config.yaml
n_layer: 8
moe_layers: [0, 1, 2, 3, 4, 5, 6, 7]
router_score: "sigmoid"
lr_router: 0.000962
optimizer: "soap_variant"
seq_len: 512
dataset: "wikipedia_en"
Below are experts of layer 5 (counted from 0) of a mixture-of-experts language model. Rows are named router (the router's row for the expert), down (a neuron's output weights, with its number) and show model dimensions 64-127. Each number is 128 + 32 x the weight over its row's rms, rounded and kept within 0 to 255. Numbers have three digits each.
Before each expert's rows: a language model's description of what the expert responds to. This comes from a sample of Wikipedia text that the model never trained on.

# expert 42
It responds to: Single capital letters or short capital pieces starting surnames, initials and proper nouns, such as J.V. C-unningham, Paul C., F-PÖ.
router:146100146120128146111132072088148122127106128219181143154133113099153148149093131149153150144113137150147097160099102109070119144116093147075130167084136152084058099136133091096098164132167110
down0:097133066101122156095133176183136175113124087145185135139140115131096154103070134146124130163140067100147068121135039150147131134105085104117116123131199117187145168141163147100106041177058096
down1:079131060088163149129192196155108169132115132108142160122095127064115089148108138106117134132163187132118162148124154136102103120088114132101185113149140136128128139144112164130175129098105138
down2:101081198081095095175149145135092169137169119137150111147194116144126109082098118156143092092101131054188147165186169110153169117123083094103076147091111182148149154164106197174103087114083107
down3:126112149115136094118058109126145140168162112121150130178162149067157130135174082072161065185133159086114130142139172096182107124138090116138120160138177071129117103157142150095157134137098182
down4:133132104106190092123099116096164122122098130139148124154115183134119092103077102118143135140112098108080087136145098186152154104095160110111130087119092160152113147093079108102119126149164059
down5:151105161105138092137113101089137145134095125141148177113119119152149123114190114180119153123095091162089114118151188116145208128135182097074113136087111089200085116145114083138117094124084128
down6:146135164140181118123063139103073119184145107069129128151116128147145086108180136105092117166133079108049136066145129122054135098110138116135152125188134176138112093153168173209123152085101078
down7:108151129163176129148142090120071116129151119149066120159129148076139119084142135111065138111146125197131164112110106153148176105099107139174124129160091133110139099141144181139152100034124103
down8:148137146095105095128129127101091151106123088113148114159114132065056115116105113104104158141129108107093119146163133117081172140134157148132113110100077129129101130102165137138041053136098163
down9:135103190101137110148126223096077070139042098077120113128133080107124103193079152131127058094140094064146117106118111147059107101148159178090111083154091145102091132144133129146107052097082082
down10:132102176118116109115114126108143123110087100125134074132118191089135107123156176106081081136095099128152180165125143154132109131136160122136121081145046188134132110160121098156146136161103080
down11:147122073142086084170174186046112068153071196136179149122117100088168140206093088133169098136124153125148146165106152125129117118133156133134121092098141174136149138094115130088143121191166138
down12:171106093116160082121089162146117130160110156119128078105126091163145128097130077146196191154129135168203102123129170071117138122129138123077065135121155128185156191091192163156113173128130154
down13:119075117133163109071077158119098118131159095125141088112153162111110109124115145173156191201138213085092152123156171157098173169135139097161139146158152133081078095192173079084155069106079111
down14:134118132135094137069161100127154090100153089096123106144120156108127141120104100195148171158183063166134179134153154106154165104194112096163121159082171105104142131147164088089143110112100135
down15:104127098188088094165103167143092166074128196255191084106111160101091123179094111102142178137132110110146100125095117078137137072132079074192144088129130150118119145094124094151164149080134080
down16:175106084091154081105078174097121158110073188086156142141168118159149086054162119080145134165102168189159126174120134144151103166153116165169138096096125109137140095085087108209134207131086145
down17:137128165187103146121133128127089116137172110154124053109136086101124190070080167159141141136114134167049136103113179139129175156087099140160140175118114106135063120160135128250156071112153154
down18:131164113133176059088210164084098129149117082110117130114152099107130075120127115135070198176152128192139086117102178140155093136097183059178115112139134106099122151142100128134162098142134146
down19:155101128110106136122086106090096122152137087097109181146060091096114146151129113126138135177110133122063108144120169080120145062155113122101109175166143170089126121114129152098124105092126174
down20:090153167145104083075098116124160072150083207091149127113168116150111117091156182139119133098132085067114106130104113149064065145140131118099132126103082102151104080147146090103123150126174170
down21:142166163092148173117176163119162163131128170183146112097123137175104135157115146181112137101163131153124113148162140102126139117091187126084109167155111113044183171154052124193100096159157075
down22:023145125139106225161142093119099164150149162135127140156148083097097133137126182129111153103161219101155150121135143139087134039146108151132120106153138164158146096148146108103124160072166130
down23:106164143120098108105197129136133177179092105152113155155103109144094149069149103153127138143178098141154129096183081151119140107087059174074063180139044150124129100130135149136040074134088156
down24:134100124111113175135079170078135125065093133049167164137143134087099093182099113095146163153132081164146077150119134138110153107113092178114158142183127159102150164149106081075091119063128099
down25:112141080169132143062178105108126138122108126077096099153122041141134105149088153125132134101093203120152128120156159130102051055145144151147151087140143154162146092138149147145123062165108161
down26:141083107131138103113127160150155133152147077164106122144073179078094125146076131165091077091156132152066085078124099130136130187126087111226100163175187189148091120105171137116136148120100107
down27:142204078114138144186102144137153122127156125112174116093099113165118147140118094174108148159128127142141093169125165156119171082065133019105107094132149096099131091113157180116129145111189117
down28:129128154099159133165069135133113149146111139151141190141080092137143148150129146178099163124144139119136092130124169065129106187152097118144124123184148078136113128148092127100187214118162142
down29:116117170070118133083152152162114168093161135138116153082199076146158168115080118126140119076113150087141135198116131149129154144143085080120128138121130161131162090183124113131176158128177111
down30:165182127145151134107142034170118156111059134158164158140111123150118124083099083123144151114158196119137088126145099160128129129017101156103143170195153106100114112180107122099119086151091098
down31:172104123086112163170088198119153111132122138158113113150141139056132181085137145114223107098129094154172165056110088136167108125117156128137089145137156097086137130099097121171175178042092136
down32:151137106091134093134099090140132122115139159143135141150118105124116105102056098157176138115148102161175138078153104116129146133133128136080106093133132152160105132135064144113117157096114102
down33:123176156140111117112142145081176129113172097120150139094102151140104139173111116165129092126120111107147136039136103116087126165161153118106105156108139054129154194121120088089102109151188114
down34:130107093141159212160127108184137101147116160060179145138086147154134091125119148145115077125106136134132087153086152066174078137163149207137204084080101077156070170111250125115119130112087077
down35:093097177130113094137101155133133136135126083124138156055091034123173112108105166132154177203175167081130105183133112162146181122173119163105162178149145132093145109153093141112090132095104122
down36:131171195100129128083154065121112168145044181132170124173115129156135066121130119129113122138110112110162080106157138208172140113117154131100085129121100088060128155110108075160179148093102051
down37:131171121103164175179065064162136137148085112163097133171114080170147115098122192104114085107189111144107198085111137087093132167177152182097117065174132186138109188099145103129093176123162140
down38:176125147093125160177180133137173145121164195093141105104126078136088137107160168095101150183101077192157158132117100162075146141119074149167127127126121160165135135128105152132083102144142063
down39:092118072115161184145112175135141183143165139155112160115143150222125168157177117110148106151173198123091147122149183128126133152121131108143072151164140101079115152139142130066165124124132144
down40:057142135063106136135102140067110102114169137067104150138149134134118095163124107049168134123113114122152162128088156136188125136106094144213185197151122173120122107139068083124143100136161148
down41:077141161124178099092122131127156119140103183163061124143085160110182163086121223083082123068105112055091137137138189128151099149153093082147126120100210155155125122151154157149135108108095151
down42:101117169160159136099110162148156118131126136143060121166140065116162116224131140131102179120171095119129114139175133116096096096167153125116079158105152083113169159147164082102110165107105150
down43:084076082117145152152155089074087127081076103124141149099107100097139106117123095201119112167114084142178160100122163058070173121152102167205085110164127123164175091116149127089161150117137088
down44:181171157129109143133140138102133132134118121154072181073076137154111110137101161114167081160147108105115135109116126135150157092156098131124101116076137167132100090133095126114133174154104112
down45:155113083125123089106111093083111128144129163144160161123164109113161164136152080141156186143100100185148082164131146103144101161127159078088091132180123127141102098164102117161133095131113120
down46:183156164114081132129134190067106178132139179108147177132168162066178132125122080063080122129106141139134199139102120101155169135139137133131148086128096087125122124176170140147176050118167190
down47:141169096154093132109163089120166111181150152171125134110139106112075100113129152064147177117147117107115076207110102111167154155168132114096135122089169084111082138114052162166084148151151153
down48:117121175089181109168175174100134167076136114098089180137138112139140058151113127145138148101142124137135145129163112099137115157081071147097131085101104100168158074125120173153123171105085080
down49:150179125107138175182140112076169147075134147119101156122109096156146105115121157168152198130140195169101102152165146104108077129118055174162179187158101182101155103140155053112177108158113125
down50:142135181114115112119191152059123115149128152089087123109153092165139086137222150137138116152154082135183104170083155115105139147098128074114165193145101126164142091123150168084102125098077078
down51:106163112107167116083106152112122145123187096147126190128139146130165138113149119153145085132126168067183132119149084128154161085157116083135151140139150126129157191164087144144145155161141056
down52:113134137132102113177113210174158109073125079181130184113155083152081128143115103138125167060076119126137115154137120182152154122155087160107135109156103120145156138147116095085092132147155169
down53:118114063197141158114136087187130125138142122132091097105138106100151152157131154096106126122108125099114137211189149172128119153123158153066149169137152199089194174110135140129141084126084160
down54:128087144143154177115145126089138185112142134187127138089116153080130183117148113154156128135105129115167093158108074076119128089131142119122119086083127135102145198105086103185159139178185091
down55:150160163145113137108109108149131094086196118077112074137107115125149097104153145158143084137085117111123114089146178129103130096140225059141172061144153092166133064075110113140159169171090099
down56:116165138155113127098122105062081098138133088141113096152075088118125204137128122153162120160104144107165069144110082182075126149153105161133137116159088147138116110091106159222149128117085142
down57:134136128106089132097124143040149161135098107122184159185085154120136136170201150148143152172126107102165170081156120148089150082142192095102169121109142076163145132174132110107120137130153141
down58:147134096118105107083129124147136128113163116174118145154201094113102101146095186139138084089111128068110154114137217124080149098128091060127129157158182088140129125110147093148170127124123064
down59:104115080157145145097162102117131145118156101115175201127112107121128139145106084141167123070137084148173119105192117117151074069108158117055094125142092091149101091176088092075114147132140089
down60:151139142135185160090065179091073102072104194118149154044128134094132104144108169152135093115055145111128145144106113113194097131063159095167123132111154164134069114117144137089080158085124083
down61:137084145107087170123151134114139169118132082084153156116138140184097110086191116143094133096136183180203169154072150119111105134108126213141163117167150113155139107100108102097127084137089149
down62:099120140137177092105130147160089168163073125133145116113073096203137103033125125113152113112089127087153132105129085183127171135124116131168174122123097100157041175109083158086137100178133193
down63:093093146088174114091140134187109169135099106179134110112093119134128150100104054115106148097076136113149104122177101146158165130111141096068127144135113202061121087117140147110122175167159112

# expert 34
It responds to: Cells in sports results tables: position and country codes like DF, FW, ENG, BRA, W/L results and capital initials.
router:144101118190125178134128095118171079117151070178155103156111115109163175117111155163109142149115150140141093211157115083118111129138105116098147128068170126075119089138092143114086144110126120
down0:106177155155149152134150129140119132075105141094101182122069085164116085132126120093080142147099120078118081119170155125113098159079088143122155108131133122149162103106135101112149070141036119
down1:109140096120121111122140134181135092092120157050125119078147148135145073140085169094105157095117141198085166182154154096088135090094127190116183185151104124198114117148177116168141113089117144
down2:117105141162137181145174109160119148163110169112120121087134168125144115092066064145149109101119162127108069162158151119150148164099128174134153125141146106084182162155160168151145150099111119
down3:145102108156065091100101082135082098128165193167091137149151113149146096091144192092076130136164037123126106134140153115096154073105168160155135103065090130107095113153071111109101185129152116
down4:093145075149084176101182118136107121150104130116101058111207092159140146092118118142144149117098174116098125179180076109134113180125114160081101118094140175096127112195164117115063114160140116
down5:162103119178099176146042139075153124132099182118146153164182134148162103115114154110058156166173137070159114163133151112128103122157150123174114139165139147178116132163134130193130172161074108
down6:094021151110140146173182099104197125162126192119157137138132159115097132139112138087166144148076104080079092156171156093108142080179135105097145122100136157101129156156131133158099099143202147
down7:147147166143109079139134119101134166119149107073095124120183165139116122056157114093162102106107122115104120110098127104150165177118127131130096061134188106154113165150165100149110128110168134
down8:058091086108142111184078125086102117127103119126140085129113116134110145095177115114120168138186132079186122122189132093121110161108138160173124107135133120121148131084129173226157101139155185
down9:122123178102136099094122148057185102130119111073133169116124200127152159158127181139113112152101150115082184154170071139122147143115147094026147150137137153132109123091160101142163135092144110
down10:170146134114171118155098089101097142125123112153124091146107107107186045134067122062105153043182191172161118106162180104141125190152108082167132175171080164162137169097134139164108144087110112
down11:138137115136048118160114094087154140084109163092092144172139110126093160161144170102093107165118164111150100209106132154135213139173172153162159093100135145127129107122105112168123137159088095
down12:139121129138139112088139145168095100098104129094125133203132157149147154120117146152153147149141132138133141147141111093163179139191117138143059168119189129115133118109204165157155095131167117
down13:155107202182129157144124118139166070094124115146077138196151189102113119126121196145128111117091091074148079133088075137125145132083046070089170102112095086139086063122141110118136120126105104
down14:142099140077115097124095177142124223139122098123105148177106140143096172109104100114123147147088118146128122108134130118161133118145172147053110133160151154215135148136121113118148099201127109
down15:105138088147122080089116112102159142088126081117083152136105085118031151118105164168118132082190091182150027164075134111173142116104107111180133093196107187140159122142088143102117161171138070
down16:071087131109138105166125094132144137104052121117122113095150194128141174143114113092175097071098103127101131084138157139153175087156149121149101126142089188099115149097107105139194098109105101
down17:186139174152147100150039099154101103084162168089202089152158110138120082135144107123140156131184193179093127132135147146115151126077165088161183068113150115114106109129130104116144132191138091
down18:103070111152103172114159132160152141156197130105168170082148156117069118118095115087179096109118176179080078182130112152116147146121123119138120148107157113106099182090101138133134119131141165
down19:190128125188084176110142164163179111145140159109161134114081093145112113138108080189153106181144164120213126138167170088191123097140171100156139182119083093123103128116084148128097098155080079
down20:129167151074153124143127139110150194141124126142169100113218141159065069180079153150114136128071127113096138125132106145162124119126098137112103108109061131081121135111108147140097108167079133
down21:104117156189147106143121105107105132133102134090098141088126151118170174138118129068112144080075133178058168159117054143156137125045165152116163073110138075134104157160157178119146133130176126
down22:155108160099111176138152113129113137136135106076086145108129111117131128179076083125064166199133137090120129116148095161096158041120093139081113061158116178097144147107131167127083070132167092
down23:142152149123126124132111151083179130091155178113165118144152173140173212095133160115178139120092093168139099130107152114166112128106127163161104155095104102125072111216124095144073120113117152
down24:141120122134170182124086139125179147179152158219149106126105150087094105145127098128108152126068101115166125107167129155148091132088128128132158142097082137171130124117153204111114144127199133
down25:127069121135137161139122079123180151146134134134101077111156115161121141110181086076089171124121137124116156104162145151121107089097106145144116119115161150135083171151116123104107107131098123
down26:134146163126102206105129101159151182088105143127183131168089093123078107110188152141152143172136108152141162072124130046132122127112113176124095178143132126124100168103082122111146079090141118
down27:203030152168129100134088092197186098119122115134140133162093136123175137123132142130160106103103085122181133145124143116101154152125109109156109095171156200082214175173134122134155128137118129
down28:139133128104124103131137123126139131109101153097153075137144111147174164170164149115162072155147157114102157185159099179104105129113147194162117164177160175184142085188097099150126154098099143
down29:109083122148142076191096119148145143191133109144168157070139155124111112172137192076126108152161066130128050113080130093149149119112173158157126160098111085183148219136066115120151133140092137
down30:054133122152126093141152095155117138038176113107157082140135176136158123101131160136150092158198123133213109046078111109122079136226163120137144150128124090117155142154070143116166150112105174
down31:083166086106097150197123175114099157171121132129144130163165160143148142135133177159106115072120104152085179079105098130125138123167131098155153078129144146077128119124100133153057162130092100
down32:129081169120184150127116131148145126179137095128189119078098144072104129101160063107104170165121140110094104135080146147156139153140133086190127136164154109173128113109104108113142165119164176
down33:135109132110091160157043123154118139089183196220105099141124148119069142136173118093096137104158115135116122087108155131182081122116084105054099190073136133160127089123142141155078205146107078
down34:136162118140143146153130155171083098157133191115197130097121147141110171167155075118209122096113100155069172077126147117143135125122145140157133146122198187155107147165106150173125167150117108
down35:081139192040075047159159166168105082133110157154109112090169129135151133113175169096154076159158130113150140114061130093107142129150156114143143073107163127086120141109141130123065116114038166
down36:116138144095071163133161086097155151095120124123111129111145088133131135197180124070132166175125109093168152113163134115139164096131118130120136149129072111106120100142104146153156152165158160
down37:094150159127091107118179107154115123068108071101184099146133107077105093121150155113136146102160157113122106134134121122141102077080146143086052084082140132174135126094146185085102133127142172
down38:133110146083086167148050113148173084118168107128164163099100109178088105109149146161086126163135063116161089157071159125183153146091128147174184125176232180104172125080149158130136167124138107
down39:101152094143104153148142131103101092111094149107047134114125137133172096133115106081163120117108104099141100115117117093125146106146099104131147118154130135163135181097099165127137114106131134
down40:178124119136214109127109156132133134170152109158099121144120100123124138119115132126127109103187130183188094072093193118127133187101166168133138142159110092146124120179141081126151090065092089
down41:184125105084088137122185075104072138206132086170139134149124194099126142138103092103110143121122127108197156118136140137117188146114078137144115177107054090173139143194079112137068146148105126
down42:081140127040098124148088113141202125136089162128130096150169127115127118111135045124062110103091109076092157204122111129114157129138085118139110122119127147157104143154099117056079143118069117
down43:116131142135185153190124083158150142166131091126130165140100141134129140072089125141169043109116195110128175131149083126124090097083142178112128194140093084119038123103175112123141105129124116
down44:076150134113163088124131117182138123120094153119119158109139137112076118136110111140092153090140117113171104146060083139113149114126074098098090163091102156115148135116150161122114167143151111
down45:094098130126117086136102133114129058164119140120110107097091108088174057140171178129121116119122111133148150129100150117166110136140178088076179136157178122103121154116167099092129150148178164
down46:194129146132138161121174169166133101138106144181130171066153160061105088096083139159132141139171140149113156145168075098160114088144171153112133094132170138109077176158136186136114147078117168
down47:158091117120096147167155041171099119121100120140115103119088104097059047110157135153103098110118094101064155142117069139182064114154106087161149193133139158163105135117108107120183152062108138
down48:127128097142129162165148150118171103134125181173137065169164105177152122178133105125099109100103098137221179122143208149140103155123060140039122197110079108148139129133135116137153122151141138
down49:134073175230132094114178072066175104139103146155146084113159177161124090177169153110203087129156157104136121136148142127059118119142103124077164086129121182132183090105151125111152130097116164
down50:147196134135116135114078173122109113102179066142127085082087126167175144112132195154143106114137106134184117142087111098143133159131090163085185073092107156179112097091093060144132100139141175
down51:144128059167112106151119119064103128144165159133124149115172123120097111199144170180138153183115106165156076134140184129094138127168125106136155108113144121071120148124123127121173132122189120
down52:131117121103132123117112073148138100135133172095149112147179070125110127121125145139087133145145115169161120092124142156151177142108115100155102169122154106167128115147115112143129082138209156
down53:119152166125125140156134166174136164117126153159120168171170107144121164150147128086118076130128131148134165069065132132090173071206140157137107113103114130115113156149100140142197165083149127
down54:120137183125166193101169159168111106158109127070138165135084146135059116196086121073164126172173080181206187063131102115135116101140157194114115164072096091141087155174188129106146140112166099
down55:105140138102082100151110121101171154112081188151163167130134109116112092114116079127172103152138137070118136148058072129170149119095152201098164168097113107121137129166163045172128098158126035
down56:131136167147137050180118183141095145184171164154147112093111150090088132151092143176128199103118173167069124137060126145113155139140146194138131108075125102146077126105070110128154142095112148
down57:151061144119139067161082078090084079184168127091154164172135123130156145084111142131127151120099111134046078160114139070156130096200095105129114151121167247128203146139162178146132097118108056
down58:170099100105129125129114133078103141124107019150142160106134121178144110143151107187113133109115121140165092139128117085119133145117153108154160137110137061116084129139094164179180089123102079
down59:088161117093176142101139143082132111158103134107143093072068140127126138123113161144114164154111134115177181111179087144176104135149116075147160116166145165119129164121132114082118166090159160
down60:092102125126137157138080107139119160125118138210092104141118117132098131192162122190157117153159142124151161119119158171140126054113136166191112124167156115087121109123127123126165090100100095
down61:125147096131121099107121157179112110126188142056106124175132198139174123138176128104094107141154091143113109114179146155185139160146181050167090142136187116125093111159135163183153131138163087
down62:130137146140099154108111183138074137144148134084155091153155115108131171052091101099152154121159119139164094069140131094154154095129073072145084183144058193158098131172117142159139089100097077
down63:150146144138114141134113192173144076138115129144143123116054129088078132107143122106172154132118134116146126146118143123139093068138058113164134161124147071119151119113077117155177096146098164

# expert 28
It responds to: First capital letter or piece after an opening quote, parenthesis or heading line, in titles and names, e.g. "S-on, (S-kyhooks.
router:128087090185122151123142120156154111134093078166181179172094099110182156108105082158157086127068132137155133129109176144094114102145111090121132100108146126122097100168107131060097144089152121
down0:121084118105148127151169106196161072128123075137172126126085139146169110085149116100149146066175147179140089093138172133144158087175147132156153135134159130135127201154210104105113160087044148
down1:186181148104137146133059146159156199149157128118116187128091080101132164153117129169157142116119114120107135065166075137116164150165121145106092058073122119131151129187053117078126176117130106
down2:169133133135160117095095140143143174146114130109101174109090119119128119094113170127126121067141106107087151147099082076143133137149119138130154165135158086165088111082130091121151073105180115
down3:120091076093093145062125186118145123112172133182145156118123085117149153146121126111090128109130156076105097147129158134090089146087132154111183178167154088100114149138102188106167144162148049
down4:169187146124153147112116149157101083169146126115162122098123148140115154125118136139166129162181129118185127032143122085182096121162154154084097122089174086132149100175111167110097147156173113
down5:119114076083115143108151132124092131066146115180117154104096156136124127095153120097126090164195117137114129140150046143147189169153109095163152090136111110101148153148114108181145143164107065
down6:156099173120138078124085079123126127125119079157143131118135139155176099110133129054174149091106158096106120172112125108184120134149112131110136189091157178094204169147095164141127170126143134
down7:126135181096087170153146078134109059152103160145156086153156156161144126082145140077120162162081109096105156120159170156157147156128187115154165107151179148098147092141140129179155140161141158
down8:100082159143182164093152067091129152128099074128151118128112121053114137130146107120163065081164124116122128109095094154140177188121134080084113127155147134099101129114117111114127134147119095
down9:180058159119111138079078154121128132072132180101137098095074145170117113106112115153145098125097121130134139097118118124138168114146079098114145144108107081120132120086175138140123117089089060
down10:091109143126154126140115159181137086163169094116121141099137135128162170108182157132144118128141115201120151110186078129137160129109112156145161093134091141105124113093108143160160074156175111
down11:071128125097118170142165086117068107148095144085203137117122141164154158088132133135148136120159083147106137079116147044131098114174083229060163144212073152150129083104164089174136163110111135
down12:136142101155145118103149105102099125163168088168134121165096094130073063150063192139187141134126146138073133110093137077197123130125232133085121083086103118124086159150140147135127112103118152
down13:122107189122124162127146147169083118171178191119159153141152112073115081122156176182151134097097095090112152116118133180137144139091160102099119137114140076074170131089130164145101171094083111
down14:120166120106148121090183170112112144156151145105101114114132112142151117146130165086110102085140090094012113161087110162188119186110126171077091129137109122080154125132124100098154157154135165
down15:053151099152087105105091097115173110127077084124131111116138109136112102135143112084074079162186110118129089171077154083085210077116118116138141144154116174138165104164146146100114125139107115
down16:100101123121096135130134123095080099149174120195168105117141120170117120079138140154173132096149088150131103136128143157083108106141140121105122173188130116147165083097117166089156069173165137
down17:119194127104142114130151067088122059104109169081118146079181105161105122107073103074059159138102140095176113123142184120098123130106140120122123145129135143133072146140153113092123094139123122
down18:108123144140112111109149087174093162109089100119124088121164067141137086169170130234121116122125104131140053103119147069101146118157094107156166151119146112134126112161155124175101146094125137
down19:137151168125133132081115138094107153137137129110188187105130176119104163145083129107078137168133160123101134118103110146089166090141144126154176155169096163114097108101097128092153198156136126
down20:098126158121147140149097037193099163153173104145165115179144143104122132129128073088110096144140151167129107139124093080117097123118094118118158184071111140116118141152099110121130208092068048
down21:084126148060132103125126124108074053151152092141126191146074121177143110144165117128171153121136105109151106160198111138108161102086143035158077119163124084129122153121065115120174151107091152
down22:113159036105138119121127086128110164085135143164114144121122090151140144198119143150119104106140092086136133136161160119156084187146154174175154172159127120131128112093098070139173097127105126
down23:150178117128059161113158117103145072126121115154108132162141108126177074101227112133178140147164088111125113113128149092093120124141136064112176187176124089111128158094129105154148096153126144
down24:157154123143154173119093180209122162156103143111101079138182137137119090134162156165155134186121134194161125158154168127139158133090142128129121136117098105139098175164056109199118098114185134
down25:191109123129031144083170104141179118116152155104137082100120134158142184160126186130145117100105147165177091129149095151135136151119114078041147126115118139161132131111152136156078100146134089
down26:093147116135138194089168123140130160128094101106162168153114094144121088122139195121157090075115126121128148169172124159103100133121144094114044171159123137118176154091143133152101118145148099
down27:125131110090075215136149124147101138101087166181146090165132112164122118099122094137166161184109087109108117105109144096161125112164092130129175138128130154140144134111153105147137119134147095
down28:116102160213146177128116133064104095077112063118175131123097150111115134181135089100118105173105103123121114090085174162126144132132110124095120082118150132094189136149138122135180098091106147
down29:103083124102115143123180137127118182127153118173110118152145116116122107057135112118146128138167132139142186181190140092125117135133139073092178147109115082116106081128134183128057152145167126
down30:126099093144145146122143148130170084061133152180105188130093160076142155131117097068121096082110121159078124136134149152146171155130140097135119171166092138191155096082149080118121180113122176
down31:129090068157110144056167112112057178168127132144125160152148166197122097180123112141074107143139102103161083126124158121164124140101102086118053164141080077178117159164093130143174154094147078
down32:181108134088176142140101190140093126140111138115129183060129148109134054133129117121119101104126144155129130130125147122118151150138101126073119151163169133121067103072147148213163158072187152
down33:143094141145092134155118122071150140164087130156116143095122159165143134153145101137056123084132101082128084112159080073083108135099153111129152148095139116175144171062191143131094113129115183
down34:142051124089089167117158132126135065116106100151130134110180142141132124105169157063154131103197143197114185117204112123068195175133137207162173099106120106121129131109101093183101100110107071
down35:087186139164126133099133088053116132137142104133101124178148087099133102061119144146138127015127149162143100176143089140110096138164154073105085093101108103074093114109147133124129086098101049
down36:103147143130112220163125159131117128081143115098130179123148128108158123144082169127123104107123113120143090120107148136139213140133109128137136120158164139121147109138127105133131125133150137
down37:137102152116160119132167066100106132147150137197134122139074126186148140174159163133190136207125117151090140129132203103106176087137130170101132093150137170162087125111034070151150056123124172
down38:142130073113142175123133105192168157195143171158118135138154100131140107163151095088097117118116163139145188112143132141064116127157127151155115147088195130178105129118067200135172180118135106
down39:161159168143220124167158202136097185140161099119082134151116167079103074159095133147136167189089173148151138136140091120076165121128115136109139161118153105115133138108091093101124114136157117
down40:157094085136137145101184127125178113150064082067083113116125137117179107119142121096143144124145127137153152118173160198126103152104109143107128132087123143106131169105092129076152123121188158
down41:096118151127156174101113103137148145160160166095116217109132054146066138119155128119094179103126173094071208154150141076116067052203088108091126152107139115128110124144155150117110131130110159
down42:156102071146095131111106109112139124130159142137084158101119128184193142079107128184141078133128127185131132144095101091142134136136194085105125120112142103118157105110079162149143083143128113
down43:098152123164081068141103094102078127116130101108153180166120132167161201095171173087105229150082136115104096127158156114100123081107168036125082133147090117138168125115144145102085136139135167
down44:091146081170117120067150108142089041157046138125118137116105082111087096104124063113113111132139160124111104107075163164101108126120160050119124150127089146058112134161155152134121080117063110
down45:100146101154197167109101160135117163113119117153125127073127112115119120135148100167153081112162109135161077124089085143149187146149167104183099090104141157168150219094133187172160162116112132
down46:120096156127105096133147139166107154165122079127152150107132146079140146103174126119112142125106094128092195137194110125154128135124109092078107130102183103190080182146101132123074154136102091
down47:151110116146152141188091148148154125109098114123071085088089108127152102129143137111060106149116158090131098129137121115110107144140098143113166083143135114123179071140135152076188165151095120
down48:132097101125143066132155119044184072126139104047189138135131127117123152118133100099196082184119103123167127117104123149097081071113158136119170066139112099109098116165108133136117117111138146
down49:147097179121081147155096100116149107095105068130141095081050128054075188167135140150142111163137146149136134154147125101155117146080150191127125151142146080127107165101173164090133114131142102
down50:086148144158188134120116126109131140146081127145082115141098149088089143115093092182138111137128095114114176131081077116191126119159122127198114152130140140132230125133152189121153187059147141
down51:121159108156122159171091189086180112131151136113088142115092079155153129110139110111155121059130122131116104122119116134137138180156154107146073121139136114145112089144133163133117103091089075
down52:143115127108137112136168128151146152135132140147096124185180117123112161174144084109126135133169138142148150147143123092193077097100121081110125132127134166119121076117104195123152161160193188
down53:124170098167131083113108197132127145158181105148192136130091117142083158092132107157096135118074086152112083157141110100094149112105086119095091083087131175079105154103114089166124164130144089
down54:139173090114141116070040099170137172142099115174188195101141109134103086115090176098151073155108130126136153158184156130129159120155106154114190172211109119118072153194137065170149108128154120
down55:098114127092057091163086103176109122103138144055153097152174137142119154183133108146139111133167153116090137097161166161152156107060167157150182186045164152094102130161111120092160089064144160
down56:106138131155080105120145138183190129097150119157175150129101138138187084101146136173155177131140139097131145108140169112104155108128164077131107101112135132190125155124099139166196101118086040
down57:121099131091151114151083194192118098135145090117155109039146119087119135136114073083088108135133100160087147063105092138084130121112109163114163127185095113131143090125098120153124131130094100
down58:129111134094136142144097113174126078110102146112141108110100168150116157162091142138183087071088112103114172114110117118131136139124117072114106078154163123103092140167165175147164117148104155
down59:105130088128156113115120152135104088165191117123171106163155121131126132147178093172093128133050092115121102103118154091108129061118092071113176119065126134066157146132147166112083067170138131
down60:124137140084148119123120142120160106123104153130153158052186119105039151150174124118133178172158154156115115120071091073185149088136122140171164120116169103117200122078131133062125135108161171
down61:071157143146157107149083123164158135152154116107135180095150127067098179142092133103187157146164098103122066132163142131137098144142163075088152153119148098131124147165162103175146133169158121
down62:120102167183149129088109157136136108123141111078134115116158146188121144114122130063065129070077108076085132090090176098108137113122167102165087047153126183090115138168156091128071167117145134
down63:145106106238056198086146054114163162126101097171082142114076094133123127142065063136146164138136134114170122063083120165152091114162169098085147094140073154133145118116152092165128139134156097